config = dict(
    n_layer=14,
    d_model=224,
    n_experts=32,
    experts_per_token=2,
    d_expert=128,
    d_shared_expert=128,
    activation='squared_relu',
    moe_layers=[0, 1, 2, 3, 4, 5, 6, 7, 8, 9, 10, 11, 12, 13],
    router_score='softmax',
    normalize_top_k=True,
    routed_scale=1.5,
    balance_loss=0.00717,
    balance_bias=False,
    router_z_loss=0.0001,
    n_groups=8,
    groups_per_token=2,
    shared_expert_gate=True,
    init_std_router=0.0116,
    lr_router=0.0011,
    vocab_size=25921,
    norm='rmsnorm',
    norm_eps=1e-06,
    tie_embeddings=True,
    optimizer='adamw',
    lr=0.00241,
    beta1=0.9,
    beta2=0.95,
    batch_tokens=[32768, 65536, 98304],
    seq_len=384,
    train_tokens=246700000,
    steps=4183,
    dataset='wikipedia_en',
)
Below are experts of layer 4 (counted from 0) of a mixture-of-experts language model. Rows are named router (the router's row for the expert), up (a neuron's input weights, with its number), down (a neuron's output weights, with its number) and show model dimensions 0-223. Each number is 500 + 25 x the weight over its row's rms, rounded and kept within 0 to 999. Numbers have three digits each.
After each expert's rows: "comes after" lists some tokens at least twice as common just before its tokens as in all text. This comes from a sample of Wikipedia text that the model never trained on. Tokens count by the router's weight.

# expert 31
router:502500486461519470510530469491480479469496485500478515492481482514516497508527511497470488474504485504511492503491513473509478462478511489507460513487490452509461510514523478506481470482520447458520529482512523503522440465488447469516510494478508474522488506510487443489509502489509488498468491501477520509527450494482511523486450493562480522526543482503488514499497501519543486494536521483504501497467501530517538532479463475464490522560464526487530531479517525467483508492457485499501515469489475497519526470470498469474501442524500532519572518484474553529468483521470513493490504474557516435543529514528514520508504534520514495495492491465449519469494552498470508486531
up3:459446495533501435536549465495547462555516492496512525509490500484505537514481499486523504469484474527530538492498483537497481467493512512517470520491499485481498494564514494505530500498501520518512528500501526547535502545456513519506477483536540479495528506473465462494572464506477493464526518496497512515515520502458512516496489502502530545524506499506550494516482541496462506540491523499525521490542472492473516491466507465443548474504520493523490491448493487511472495517463507468508511512501504526497509524501488453521508424464471498517478515499512495497505480480499527482447497506491495487498527477525522476507476546514500509533494491523451491458502488486507481517543
down3:518533523498505488498493465514470525523520507492464485494513456489513494520499449492548486517495484519505488526531483494483536552454468482455473530505487533489489470538507543497542494535480507510497494466467511491486571505495519509497516497491494450522485511523493483521527485532499461518516569531516515500495523512509512474529486487514517530462506464521512531515498537496504486463512555531544464480493461506520458491497473508473477491523466483478524466472502504512522492489477463440530494438466488510532492474464495522461478512487509491528480514521508547535526499487487488520513486494507551457472450521462456509521548504523496497542514513495465476494504487522476486514493
comes after: " |", ".\n\n", " |\n\n", " /", "\"", ":"

# expert 24
router:495517516465541472518510466486501474493476518536482473497468491533482478530535524487462465481506478541533530539469470469500487471469475496537466501464509475522474533530505457528461467475516463478496528469520466485543479474469472464514514470517499477513502523530508472502506511477485510459482463498503473521498471490485462515465459492520486514534528513463529508480483481502522505514532533473479516451476518530479522539475483478483523506523486511503546526487497496467481477533480515502474473470525500518515537474471468474487479474498478539540539532495468535523475512504462533525496489467511474472536472542537522520516489528513516477468519468471478515469526537497476495471518
up2:489505448471492515509491530459499484513532479492512482474503523545519461493488510532473480509507499523525506502505495493496484508511485465516507470496434511529520511527490464482484479483514456514492475541476503461548524511485472468476494456490448468532468479492490517506520503493520552436472492488500472503476459575442458495465489504488498504482467490459496487519519521465512530543533500510541497445491494497516516532484501494511515508474473498477491512531479499534503494487537506527495453495505506517478520488458509455477559511480553488460520515462506528488454508501494497513490480432497523523516463516496486522502478527538530512461548486492515497504503498512490496517528
down2:500499491515549476505503559480483515525528486489460513484498513509531513528488465497507519471502500506514510516457500518450527499516480515521519490539562476496474495493536477495490511488537511469442465484533485533507454500470461482513508468493510459499532492507508547496461512456524539471486481444456507515501502529476470496492471530501521569509504515523487470488527482522478510493492510505506456510499508539527496512506498485494508492477530448506498474521510479497516569482471540482496547495478456540505521493520534518490517487546475544494505536500493513470485528490509505516539474550529502473521524519535478546513478541456495519504456500526475520518502499500470507459497
comes after: " the", " a", " and", " to", "==", "'s"

# expert 4
router:487523509480513451516519473507515481484483508517534458518478454526518502522514507496455502467531510515532532514456498485523533464508495506508473502463507484515473525503491459502504483494515460509518508475504514499514502451488479451504497495516511488534507531553513460510510499490506494475469493491492502514525466501502483480448475487553521507504530532471516502478489512508548519470512586510471520470479517537512541518473500473510515488506454528494566534508487494479496520503482495526477464463496510481518518475484476486490487480511466529503589514522501587508483506514486538489507490493508490456514484515546508539504483530524510465514504464448498535468509499475473520491499
up8:483480539526553535499525470499539478499547486522520488459506500486498496500471492509497486509495510537478532486486516480529503469514482533542500463488506545490488487521500501491461521538507540532488500532506506528546520551531476539529484484515439519526536531489453485516525498503515498442488512484487513519525498529472492481481490479484523503516551506509492504487512438491490524482538448507496490477515517515510432476471487512481529478507472505505529485536508461497501520462523470503516493515511493482507499484508527512505509503509491525556490459560488463489457509544499491494485525505448468559489510518530520478488529491459559501488530501537504538515529511534491511466499
down8:507530488472493497478537508520490468492506499453519520468496439502507575457514502521462522479506489460473558523522485540547513476504521488487500505497462448467450541536510495492460508539525498521516509492498516502483545500496453530506532536514508514456531500511467495485523505513522493532507496457482570493526510506461508471487454483469475541485497469519508476469481466518522535508491517469438520486511519485539458497475445526445520521506504507483487512471481474500510512470514487490469530531485516446513508513512482468474527525531513509527486475491530501489494474475454524490500509496512463498504493511528489503498484490471496511485521487473489531486507475496501523541498
comes after: " |", "|", ";", ":", " in", "1"

# expert 23
router:505507506475506508505501464507513445491497502527515444500477464499507518540491488514456483491479459526512501513482509455481518453442498509490500513454491496538491526494507468540502478492503488474499548491550497475517484422508485486556532476509479534525487506521482451491489500523509507487475513504498472517460494519492466519452501491519503493541515516495503497479485472493540513516495520495466531500472506538469503526514495510511526494565450466500501549501481500488512512485486507537469475450513502485513523483469474451516481488493497515505535518502477521527488500503469561526497507456467493478550501502513532550516489533524524441462497484473484499444518536514475473480488
up8:511503472528515490493471538506489520502537504480470544502498520503443533482540459498517495519528504529521496512477506539517482480496514504492443501481512508538486499505468486511459490478439540492480506523532515517457494518472522519498523526512528471521535515563521587498521482485474507524507472514473481501488442502522459522528517490490519488494515521526487427479527521481471516513484519524485520529524474484469497517524522475475456511530498498481519531537517522521492468498493490468543531538512499482469494489472454502492543497482467540509519480502508532498531546466461498488462485476467479478508469517513463519503512473508525473501499487509457476445516478505484516506484
down8:490494509482514464499509493546496513508504468496518523518468507494514489522534480512488557487495505478463482483513491500544505482513494496498498473466468470538541464514477476502544491495496482499511490550504510493493519498468507493470467500518549527496513520535512548491494506490553534530532538557503513494457478507499524492503529516496497473545517522552528465493489458490492529475480520477419517487507478515456477555502517487522526540526526546542483533536478488507470525467474479488538547501502523472491562460484510552493492545547487484497497538492508512533453513515516505521487486483527448539485534488495482514493506470515506491515525504503477509481512496483480481506471
comes after: "\n", " |\n", ")\n", ".\n", ";\n", "==\n"

# expert 26
router:495523494465515471545509470474501452483469494506515501495486481499464485499544509499467489474529489514502496543445503493487481456494492522528476509472495491489514505550508518532482472492504468474527537487539476518502476442506488470490485450513536481529497509531492504501506492495501501457471471509520482506488446471474464534477481499511481471483531523456508484485453499511523458506535544472442521464454512497455505541470452443469515501477501496511519551503508509486513478535490499490450516495526485486498515473473446466503508460502507496505523509506467498509484506501470547521501509474519502481524503476534548554519493510509502476494529465443520509475513550503499496515528
up6:504518493530472477509502537524520509484526477478474519544406414493478524501529515493557489499475469504503488493539491470490474534493504469522495543497515494554429493493526513536478469512488489488498528502474471498500528478439515482533491489527476471510485485519523463494494481498525476499511466516484515465484480495505492505477474537534471493503515535519489461525488510511516517527487503543515494542485533509481483510503549481480488509488491500481498514465527451492505496499466506531492520486531484500481520518502462496478535504442472453470516531500507554551481521435508471506547488498501473497505535524532493510508532500497474486509531510492506485503468505512468479500529
down6:497524517517465493474536497493464508519476485455487475550492489457486485483486506506508551542493506500514464493541497530445499489512515454513490498477532524533506489501475530504503498450503529495535480465474464502483456500465503521457462483504514515488474489489528461537508548496501484516542459532474530493460522548496536462450493455499479486503485495532489497494509505544497490506498492515482535517476536508480554481461522506517533519544476475532522536520531472504481536522507499479446476465506531507501496476481497480475562489472524558499518453493518530536480518473473444514495460501511500508503510515505512509469503494497496511512522501458497473487537503531508491522516
comes after: ")", "0", "1", "2", "3", "4"

# expert 3
router:474506494493494479555496464514497471496489512501494496514475497518509490535521533504504488452519501508497531501462481455498489463480500494503490499459512488529465546536501493520482447485509468489481532488511514495499505459473474482521475472519492486502519500529498472508481476481482517489454491480498499512493486477511472509440453512561488503530512524507493492468489517466512493510503558464479521489481497525474547513470497462459503516526504492497515546508480498479499516535503503518479484483534505515507544451483496493481494463499468514514519552514476547523490495511444560509498500466534481457576478492511557551497515512531534480456519450454456495497527528467490496471484
up2:529520519435512515494494488516474507439467503548532498525503483460502488503514515448517493465465520493488510481449499509513524488456522491482491491515535472528507511536500474469519517527467471510527503474553501480515491517514493498521543498525496450485519489488520422484513484517489491486462508515474472499507489480496495496537501452504462488496526503526523518528506529512508483513473539513551486506498518482518469522479472529474521486517497524477609517447507521494528470484488519473514469535527479528519528447516491474549504507523497476482525542520495512459485487506490499471505505517471523493514492506484513502483487473566476454497512542464492508505494499507510521489480
down2:532539528510483521507495567482512481522489478534506533544501493510509524492491493471552534494478526495495520502548518547464459519510547472440536507506466477510508503463479468531513509482492557498456523511505491528479498515509502501455471501491501510497506473498478533519537464477526499511558471498486491492484465497521516528533503553471501501502505465486478463509589495484464511528484471546515495536514463470475530488497492510509499550523525499449498490492512498499524470522503522492509536520509459489494521559459478516497509537496489502463496483494490503463498491444521555482522494516516495508506530486490485499488539508508479485525490513491503447516488523472509510531517
comes after: " ", ".", "–", " (", "201", "°"

# expert 30
router:519503525453488476522486469505482485488465505498488434522482521509500485528525507486477438502502499545506523509468499455515532440487528512478444522475502476542469549511503486544514498485528470481480534479545497502511491470510471445502469484499517460491525504552489498499520493497498516457492470522477488505479467519508469515462479528539530462501541500471519488497475517497528505503562502489456526502508528547498525558462479502490495489517490527516545523500486489480496521521483490522475512472494500511511518457456491477496520501502475516466547523502501511492513503524498534493482493485477448501530500523513519517502536550529549480482508490462474514465517545474471505484528
up0:506518501482508486471468523481525462504503482499492481505494499490509515504522473535520482501517505547489508469485457483474484521503497475472512508521506476550497462537474500473476513532487538507467521520498487539484493501522468487490529500501474455478503499542527482516525510496526502512503438507486426525509471515451477508511487518498509514509522515516558474505534503472518466497513519531543507515478499472538488508539535505527454480484512467485545496510473496500502546522509494465544497508539528514507522466468506449537505495492494533553563503522454503467500473525507505496500495486500574505514523502538474509480501506504493420510547512478504547489532456484516507499535
down0:487472521458518469496482545488536478533489496498471520513522470522512517504532446542563511544471517505478505449482457542500478501513507478493544522477502480483516496484487502455438489511486491516456493476489477453513512471490503529500518486518544515498514466496523438505486477497467506492544503495501469511496482493489514505494461496465511525482483487518488507494515494485510486489507523519597509540542470484488496531519495487503453474493482506494481498517546486508548503502521502528533543511478545505478500496492448496484506493494511473514501555520455480452535510481533532540486527486525496509501519517513520510488451543502491522483488501486567485474484487500524523506518
comes after: " of", ".", " for", " with", " in", " is"

# expert 27
router:483496533472539470527500467502491468494473526509500471507465467530492486520544514483478478469498489534521526529471480465499507467474487515504480515476507480523488534533489459540470475483523468472510533470532494516532466472475467471525502464523508489522490520527489472527497509482512530472480480488482452512482461493476475521472477510531505501527526526464498513471474473516530497502531540479472541469472493525463541534467484478469507519534468512509526533488520498466460499534482504505463487461519501501524529466468465472483479457490492523520535524506468532527489480515459529517503501468510485472537468503528538527514510534543528481466524464467472531469534540484505513470515
up8:484527479479469426503512497498507453488469521513525484484444465497498494533515532461474479480514506532496500516501478477478486504464478494520476520464509502512470508495510463549470518494477512490499542496505513508513500482474482473516503476548490452510540518544522429498482484495489475507479481513477516536495483501494487517484499545539549525512505526473524484464492514506498470521536515496507524457478506510501532504501466483476514520535477500522507529473511495415533524497504528498477440492523533503521506497461486507500528496480471484496557537517487517524514483503459538512487491432506505481516533526535555510514503520481486485514496469507505529436533497485531526472505
down8:506472558505524540527521497534463494522489516467462524531428489498506525478494483537490549457533477475488519520475502502497487494490480472501471536496567509469540489531503502487497531480536454481507511486467495521551471471458481552489521474521539496478462457476474470508499455485456463495500509503499497503489544487488485477495494491499488528508502509478483481503537493504504499510514478501478508500530510471527503530518478498475494543496481500489499511508531520499488542469475490518459447477449484511495546485535544471473484498524487504498502488498514463518503486497514506504500504481504525496527497444503488521517515474533522518481548440497469498462493498451451452508463
comes after: " ", " was", ")\n", " medalist", "%", "|---|---|---|---|---|---|\n"

# expert 18
router:489501510476533469526517474502476461486482522522484467519459469527488492520538503458468477471513493535526520525462482470501476470468499523536479518480502477522496518531486460524489489467527470481535532473516478491544473484460478476522492473538504488523505527524493464508516523487473496468476463508493463512485462477494474525474462507536514492523523519478504513477470480505523509494518523487467512458464508534458527536466471478475500519516476532512530517472520481466448502527475514528469475474521531504546547476477465474505497463504483502516526532517450523515471488495466516524517487470513468474534493530529528522509510525528515477498530470474475541467538534485501533465527
up3:478492497488538494531506479542494492447501479497494507506508512494507504499523520451486465473465499532462500483474461520473528415451496471485470447519493482504514500488495515473465479484533484494509500499490522494530521492482471513501520536493468514477448495525475537500550446468537529487518495451468506475483499483490483550467544511481517468523529492502487474489489511514509489521485508485485534505502519494506478487499502462484453497495504444519506498534486500521492509553491540444491502495496520500482501532494534438510482538511478466528502519565521493518440470494521529531441501486489501519515505509507487481490508495550498495476513505508481514550493519496468543517538
down3:483486497479511525499525496501456519471523518504456571480519478518506494488485512495548478462462514500507480494473492542442503500475522474505474524508494503492551514488483496527490496504548506509503519477490536507502521545456523513479541519515484466469496518503521539488496542521483538524557464474497515534496464505463477529441509490538558509538542510527491502494488534540424472502461482468501443476525530512528520541467475504530504502482501488519514517489475527527493508536481506469470498503534491506554508528482480496516493528479511482501479516493504498495506527464473508486492461469481542516493548494501474478491517486492454507537508494479486483479509491506526501500450
comes after: " the", " a", " The", " his", " an", "'s"